Experts of a small language model: 80 experts in each of 7 layers.
Below are experts of layer 5 (counted from 0) of a mixture-of-experts language model. Rows are named router (the router's row for the expert) and show model dimensions 256-319. Each number is 500 + 40 x the weight over its row's rms, rounded and kept within 0 to 999. Numbers have three digits each.
After each expert's rows: a language model's description of what the expert responds to. This comes from a sample of Wikipedia text that the model never trained on.

# expert 42
router:541496531492564492493504498482482510468494485575488562437512484532475412471435527545522469555553514495538493615468503526503548482598526514536471502461407505437526531529610534480511572538473469
It responds to: Prepositions, mostly of, in set phrases like Place of birth, As of date, Round of 32, Siege of.

# expert 20
router:454468600492533511487558500470481547559487394487478502498528503515447548524459502488538512455502494493458496575445572539455507470506540464485505525511522537504539503499568418531531567516479409
It responds to: Line-initial list dashes and table pipes, plus the piece om or prom inside words, such as locomotives, promoted, conglomerate.

# expert 61
router:555521536435521540505505567555478471473469485494560513434527492537546453487467467498552509510489546394464502497552592420420455483509478521544486492507465509447493485541450502537580586552567446
It responds to: Sentence-final periods and closing punctuation such as ). ." and ". at clause ends, also decimal and abbreviation dots.

# expert 57
router:578492551576491487469479443498448446489553475428562515487503488482513472546475448576479439555466445501486461453451506436424450558569454487456530546507513471530504534501440550522485446488430524
It responds to: Syllables inside people's names in lists and tables, after a first capital: Cra in Craig, Kra in Krajicek, Cos in Cosgrove.

# expert 11
router:550481488420527447535496495552507512539471476541533496519555574529516602491430507499473459457536540458554550526548511470476511477481613497506494509476512473534456485495537540526541466431541500
It responds to: Colons and list hyphens in infobox-style fields, and age in Born lines, e.g. Turned pro:, Website:, - Assumed office.

# expert 27
router:524484500467495476569495466611436491501522441467400461517448507476473434532520532460546427497476577534534480547467498543502460440485475515481465503538490498501487507546576486473542522598527539
It responds to: Word-internal pieces after a first consonant, such as ff in Geffen, buff, Gruff, plus un, ess, ud, and words like so, There, need.

# expert 25
router:496457414489527548413538504445501509480495467505500511468542448482472510479495468478526437486478499439527491468482517444454467416605508457490466509465489493447415537496492442562492512508506485
It responds to: Auxiliary and modal verbs (can, would, was, are, did) before not or be, plus colons and commas in lists and labels.

# expert 44
router:528519453483486484506581509501488457502481489520518510614485481456492552479511457537435494436526580493468415571469535484476458507447489472520488533482483521455466519478462447531529478529567492
It responds to: Capital letters and acronym pieces in sports tables and country codes, such as TEN, UTEP, ESPN, USA, FW.

# expert 56
router:512494491544549508481495468468489477467516462407537460435485497488447528492522471547568500453434505567477445525491425480490519450549452590457521449537491439477439425605475488488487502485525506
It responds to: Nouns and endings in technical, vehicle or engineering text, such as aircraft, system, ratio, rail, plus dashes in taxonomy infobox lists.

# expert 31
router:497464508558562523465498492501505545530504520508484466470458472520467567485511477531527489474425540564492565520487550543520545494531486495561444450500509445568502553494527547489537466520447542
It responds to: Inner word pieces such as ty in Etymology and guilty, k in Bangkok, comp, opp, often in census and demographics text.

# expert 1
router:493504512507526544517438501557416526491394497546461514493483521483487435424550521537501489543493475500516413502540429496443465453387458546435570540483490528513513509485491463460428538546503472
It responds to: Words inside wiki section headings like Life, Career, Early life, plus he/she and word-initial pieces (rel, fl, disc) in biographies.

# expert 41
router:510516512476525501447467522485600581464506508519531505466525453566452474518516574561535517504544555459530488522468411509469440462515399511475477543484526498530553588558512487582547481534540589
It responds to: The piece ro and pro-/pat- word starts inside names and words, in film and award lists, e.g. Chev-ro-let, he-ro-es, Retro.

# expert 19
router:504468538520540479533552533537511455508505451429494504480448521478463535460541511539526477521488528483553525572502459428513499497566551466505543456468528539483527576561536527461522443464480528
It responds to: Word pieces and units in infobox or spec lists, such as ind in Cylinders and Sapindales, km, mm, 000, Status.

# expert 52
router:445530498482542430522554487516479389502512533488537439484487511528554593530528466521539510498487556515546488509473492470527509553518527520548492526482533551495579517467519542486467493389500498
It responds to: The piece and inside words like Pandit, cantando, Standard, Band; also nouns like March, company, Group, Division, line.

# expert 22
router:500507520458504504469519490547528438483561490463573429482509459524562445459500461569435476505511488470514498508584492499552536515488523537522454563493575444498481543565477526522475469542435488
It responds to: The line break after a one-line description under an article title (Indian film actress), plus rare letter pieces, k, Mc, and closing brackets in LaTeX.

# expert 8
router:502492526533543475459530518463488506475500500519419467484416449568499530497547435558500455537476463459476557487509487445547476523527468512524515450506506564545498537508562494466495492499545532
It responds to: Verb endings ed, ated, ing after was, were or to, plus object pronouns and common verbs, such as administered, Listed, him, made.

# expert 28
router:436496468473520441539506521511517543516458489522476496490517558466566500496568571452523438494532512551557528557488476514484494391519595499526488526547484424429518535495532498433518519498414502
It responds to: Prepositions like of, in, on, for, from, under, especially of after a percentage in census text, plus some and any before race.

# expert 43
router:539474529409518557507453436437507525484537507526493468488479474523516444492500556481523526471504543540436508388465512535539545561553475480467460483487523481524477496423538483523501544496481539
It responds to: Role words in politics and sports, such as nominee, member, Republican, President, player, and His in Hispanic and his.

# expert 32
router:493535469491438525468529520474490487464559427560517431456454413461476423540440479495469428501489444529512535487518596512439530476497494521504470485548497574500550496416550444512460506524455523
It responds to: Main auxiliary verbs right after a biography subject, such as He was born, is a mountain, were moved, has been.

# expert 62
router:443476526513523526550507462494578488525524486469588448516484466526488454518504469506530507481579492512481484502486443492494523575474452481510481520449449509485544545489490492495506538473505612
It responds to: Sports career and roster words such as football, Team, Cup, manager, titles, plus pipes in sports statistics tables.

# expert 30
router:553438478520468559534515456495464418495497457486481569500542516470482517476565531425493453494538451452464454518531447497539559600465464500488481492531483572550483485543537464489475506541570520
It responds to: Middle and final pieces completing nouns, like em in tandem, uth in outhouse, and words cent, country, York, period, house.

# expert 12
router:460533489522489433555431462453437561539565520493514492449405539507479445472538534505547508520562454483529476508430545557482511488504529513464519512565524521516511613544554537490545512495522502
It responds to: Linking words like with, by, where, while, plus inner word pieces such as ar in Maharashtra, scenario, altar.

# expert 33
router:478459515459444458553479485540551550469478520466488531518595541494475528451439468427449534501515522494498530509528557519534462505467483462434450552547442526492514485498429512541577466502526506
It responds to: Line breaks after sentences or table rows, and == section heading markers and table separator rows.

# expert 24
router:511527536542494495454483447599572568463553475456431516488471556424467550480518417535447447605479498465499481493489479544514460485516523539551557449382531512557481482444489493447497504487467485
It responds to: Single capital letters or first syllables starting proper names (K, D, J, Pal, Kh), plus exp in expected, and closing brackets.

# expert 59
router:535447466446529451514530500511482454473526533437519542533520534419528455499508533504489470489513467524479440493551500520441476571461495526486460535406524566505629483481561459412476530478451402
It responds to: First names and surname fragments, especially after Mc/Mac, e.g. David, Mac-Ar-thur, Mc-G-eary, s-urn-ame.

# expert 38
router:480484483567498440478570473461567540502548458474621479470495520496516520549514453464458523546410424594421559553547553502495553513474442517516528507488461506514490533527440499561523436563459479
It responds to: Digits and number pieces in scores, ISBNs, years, money and statistics tables, such as 7–6(7–1), 1516, $42,272.

# expert 54
router:530497558528544524510506464481497524489504488527496504443453554487492519544487529460471407489507504558494515537490490548552461545519567472543540560477548478393474473466476441519502576480466417
It responds to: En dashes between numbers in scores like 6–4, and early syllables in names and words such as Jan, Mus, ourn, prom.

# expert 16
router:571511440535528550445512540555561551539535505439531486502519550514532508514537428547545480509435460636450588476436513484500545482513539456567515470451499470524457478505530477512480484497561483
It responds to: Numbers and word pieces inside sports and statistics tables, as in 7 or Sw-im-ming, plus nouns in census or sports prose like capita, home runs.

# expert 4
router:481508420525476504525477476485548474563509426481538470508463519565417525551555491431456463510467520578518572531511450491432482428491529439520526474554531552426504519512492512485528533446505505
It responds to: Forms of be, has, been, can after a subject or which, as in is a village, was modified; also word-middle pieces like indust, ust.

# expert 13
router:482505525486553475572539490440565445483515483506479512516444517545517512570433528465499436461513461507510543465517458506490552504555530518462457521488452513534445509486471486541495545428519472
It responds to: Commas and numbers in tables, infoboxes and dates, such as "2nd place, silver", score digits, years, units like in and ft.

# expert 2
router:569516510529487524433475503550502518455561547578479429431524488502496509537516501473529443497490453517510453480476470505470483487508545533536488479501497499560484529426533450442496558465462486
It responds to: Vowel-heavy word pieces inside names and foreign words, often Romance or Asian, such as Ch-i Minh, Mish-a, Ph-o-enix, judic-i-ary.

# expert 23
router:498415488571596479563487518538612542483470525545575488520551433514524508535523452532611501539550464506536416466502474492494543465533465561518521434529555563509538471463547467579512513471517486
It responds to: Word-final pieces and common nouns in school, election and sports contexts, e.g. Pion-e-ers, station, election, School.

# expert 18
router:581489538507504476501497516537513416518441517480573573463475525540575548550478485461457508500499542456512550496527410500461465462418486533554478540438528496508483536458520550488557580493487459
It responds to: Spaced dashes and hyphens, the piece ab in Constabulary or disestablishment, and infobox labels like Location in list entries.

# expert 5
router:506462501481521538527511488546567432437588477530535500466561422558492508474440498514405579524531573454486480525491533495494511516446548505558525493483514461440479494500442463581503520478464506
It responds to: Opening parenthesis after a name, place or term, starting a gloss, date, age or abbreviation, e.g. (CDP), (aged 64), (1951); also dashes.

# expert 47
router:428534538445518441510526509517504541490487503501469515500520477453511440489470570502468528511517514412577467506517432483405485455507523601578467540514529509452501493487532543502557529512456588
It responds to: Pieces of Spanish, French, Italian names and words, especially es and de/Des, e.g. La M-es-a, Gen-es-is, Des.

# expert 53
router:440560527533426476397491577537482604503539516505505504521547510612471553517439593504495535441478536586491515503524414545547448538509493493551542531489435543503493503523477505466499520447462491
It responds to: Colons and headings in scientific-classification and personal-information boxes, e.g. Clade:, Phylum:, Personal information; also non-Latin bytes.

# expert 63
router:516485529522506541548582484524479519509531526416521493503500472500453573467569523520498584584460481541540443464545455463539425451517493537537463475522477527489491562543466495501431500481533525
It responds to: The piece ot inside names (Aristotle, Charlotte, Bogotá), other name syllables, and empty or numeric table cells and country codes like USA, FRA.

# expert 3
router:486466542524516463525521539500564529549478492579515499560518484521475459471537547415532462471482496512540483563544473508481530454579591482540506493553386554534419553489516500455457549484454462
It responds to: Prepositions and time words that open a phrase, mostly in, of, on, from, during, until, early, plus following the/his.

# expert 34
router:489537458557490497482520577504534522516465559492517453485489513445509464601440440494497468536535570516528472475514443496432482468568558510498446496506449546461559490476495591522490515542490556
It responds to: Slashes, colons, hyphens, closing parentheses and degree or prime marks in infoboxes, e.g. Apps / (Gls), UTC+3:30 (IRST), temperature tables.

# expert 37
router:549494532535511447520488521494485526440513526584427515483485552505515476466549474430511532552513478510518483439509535460494511454513443506455525492552428493543483522482534497516520518537480433
It responds to: Connecting words like and, of, including, such, both, especially "age 18 and over" in census text, and suffixes ing, ed, ly.

# expert 6
router:498559503475468432507421546466450538510418514507484460506480457391470469492510502433513496509496506479456494486494587499473488454437450477481446529544443514516484486523514533525476497492463524
It responds to: Pipe characters and semicolon-ended cells inside numeric table rows, especially election results, sports stats and vote percentages.

# expert 39
router:563493443493488533508494529543516505449530526541502496441452516550468437464475537437494543508548496564477535424516429429525474495496532466468504579508490467450501534508528512528585493475440449
It responds to: The piece is inside words (vanishes, Carlisle), oy (loyal, enjoy), and kin or pronoun words: him, father, son, wife, us, acc-.

# expert 21
router:405515536522532452507519424512583446509474483510570483477508474434506598482516481490521502488439588551512414497542507521522509546510478420518439473455485536437510509519509525525560492516524459
It responds to: Digits and year pieces (199, 198, 2012) inside pipe tables, scores, track lists and dates, plus occasional word pieces like ab, In.

# expert 15
router:489418487545469597501476449526548536542530512517483498504450455517540452443494537509511576478519493537539553484522486470444530522496539439547551525477508508443527525485453485462557458458485515
It responds to: Nouns like War, back, ship, Army, station, north, south, and way/route pieces, especially World War, plus what in "what is now".

# expert 58
router:504483554511526434576484466479463450452545493551496444475487430501513442462529462505544507520542474476553443453485512489436528492488459561435465422558485459528412478477499434540526532578512483
It responds to: Commas after introductory phrases or clauses, as in In fiscal 2019, plus plural endings and nouns like teams, points, students, normals.

# expert 36
router:470494559470495599514525569553496521528471521489507551457513530462496522483521533612435458474443435440481500557539442447499450496476563497509486455406568521516450489512449478526448478502476571
It responds to: Subword et inside words like cybernetics, Massachusetts, timetable, plus size adjectives high, short, small, long.

# expert 7
router:456552531437551458490507418519472532552504513468515502376449442592508518405480554509471559544469484431452508525541470523465450567455446482523529560486487455484491550533499474497542444522503419
It responds to: The pronouns I and we, plus mid-word pieces like ut in utility, solutions, deputies, and other inner fragments of rare words.

# expert 50
router:465534486480477501519499467516499496480509480541547522470552479496486486486533587502466467462461512487494458486441518535409518528511512513605481525458521453542500503556562502496489465555517577
It responds to: The prefix re and words after his or a, such as father, wife, former, new, married, and storey in building descriptions.

# expert 55
router:500509522550482532439495562552503521427512547520450490515488516524531518499496568531553473547497529438561483563493522461468555470548512535526498465524451465527533541567511436495461522527477461
It responds to: Prepositions, conjunctions and object pronouns in plot summaries, such as with, without, him, her, who, or, having.

# expert 29
router:556450487520514539502513487464512544487477456529470478497527503530476575517478491483470460531437477476487493452496489496486506548431527509521526524504500507483549539495561479430424542505460500
It responds to: First one or two letters of a word split into pieces, often capital H, T, M, e.g. H-ospital, spec-im-en, ent-itled.

# expert 0
router:519523568511482537489439456498493514495545466492481566481566500529557513560538514476519476549501487537529559471466495504476449424448519483529498449493541497524491594489519447509495442503530485
It responds to: Word-initial or middle fragments of verbs and words awaiting suffixes, such as found, took, mov, unev-en, str-eng-then, inc-ident.

# expert 51
router:507522441467457458466487555473549571530465506422492500491515514459470504452432532474445533536509503536567411474458535505519496401495546511536468581543470517494470519484548442559480434428459587
It responds to: Articles a, an, the, this, each, every before nouns, and the letter c inside words like transcribed, kitchen, Moscow, Telecaster.

# expert 10
router:539501486470533501488509560553500478479508518518543550499496541470539460527542575430484527427509490465437519411484485510517490552555592499511491599448457553478542509479523491421487502539469565
It responds to: Given names and surname pieces of people, as in John, William, Mc, Dary-l, plus infobox field words like Born, birth, coach.

# expert 48
router:538503488448514454527498558456502509485495516547507533490557464448454517507503451512529533488488504475427527529480580462481521517507516455526469522515427510494443510503455519501516564490511509
It responds to: Pipe separators in table headers and the first columns of rows, such as Score | Country, Place | Name, track listings.

# expert 35
router:463573506413434555538510511468524447605521551507472559504522485487470523530538496471437538448445502487452445495553500534573521510485543498470483492506541500476475474545550495520475449466477459
It responds to: Middle syllables of foreign, Slavic or Arabic names and place names, especially ap, e.g. Mil-ap, Azerb-ai-jan, Cal-ip-h.

# expert 60
router:497458477525556447482553526522530496533527499551512534520485503558545500497425543527575582414478524438442604499498412493481470460520526512491489507467492470439546497505498492436564519522508511
It responds to: Byte pieces of Chinese, Japanese, Korean characters and single capital letters, plus odd word pieces like h in Copenhagen.

# expert 14
router:488483487474524473483551449560541464533484478462500485540532505559474538502488509471443565540499511466569516530515477486607495481481533493561429489491557432525526481366480452540496478426525542
It responds to: The piece or inside words such as Glamorgan, honor, color, labor, also == section-heading markers and capital name starts, such as Mor, Cor.

# expert 26
router:465415457513529501558534423545467458478494485515427474512489487523532548518499454488543473506491486486438469448553523492456495459421443535440525513499481470496500469522493507474462558455542447
It responds to: Commas in prose and dates, plus Latin-derived stems after con or pro, such as context, newspaper, act, contract, feature.

# expert 46
router:532513433534528475490477456486512473580447481494452565535480539458476535534512545487470503473473454529549492451513477470509558532502439523492546524548474516522499538398510532527418510551515533
It responds to: Suffix ly, ally, ively and the piece at, as in Statistics, Shortly, Brooklyn; also sequence words like then, later, next, now, that.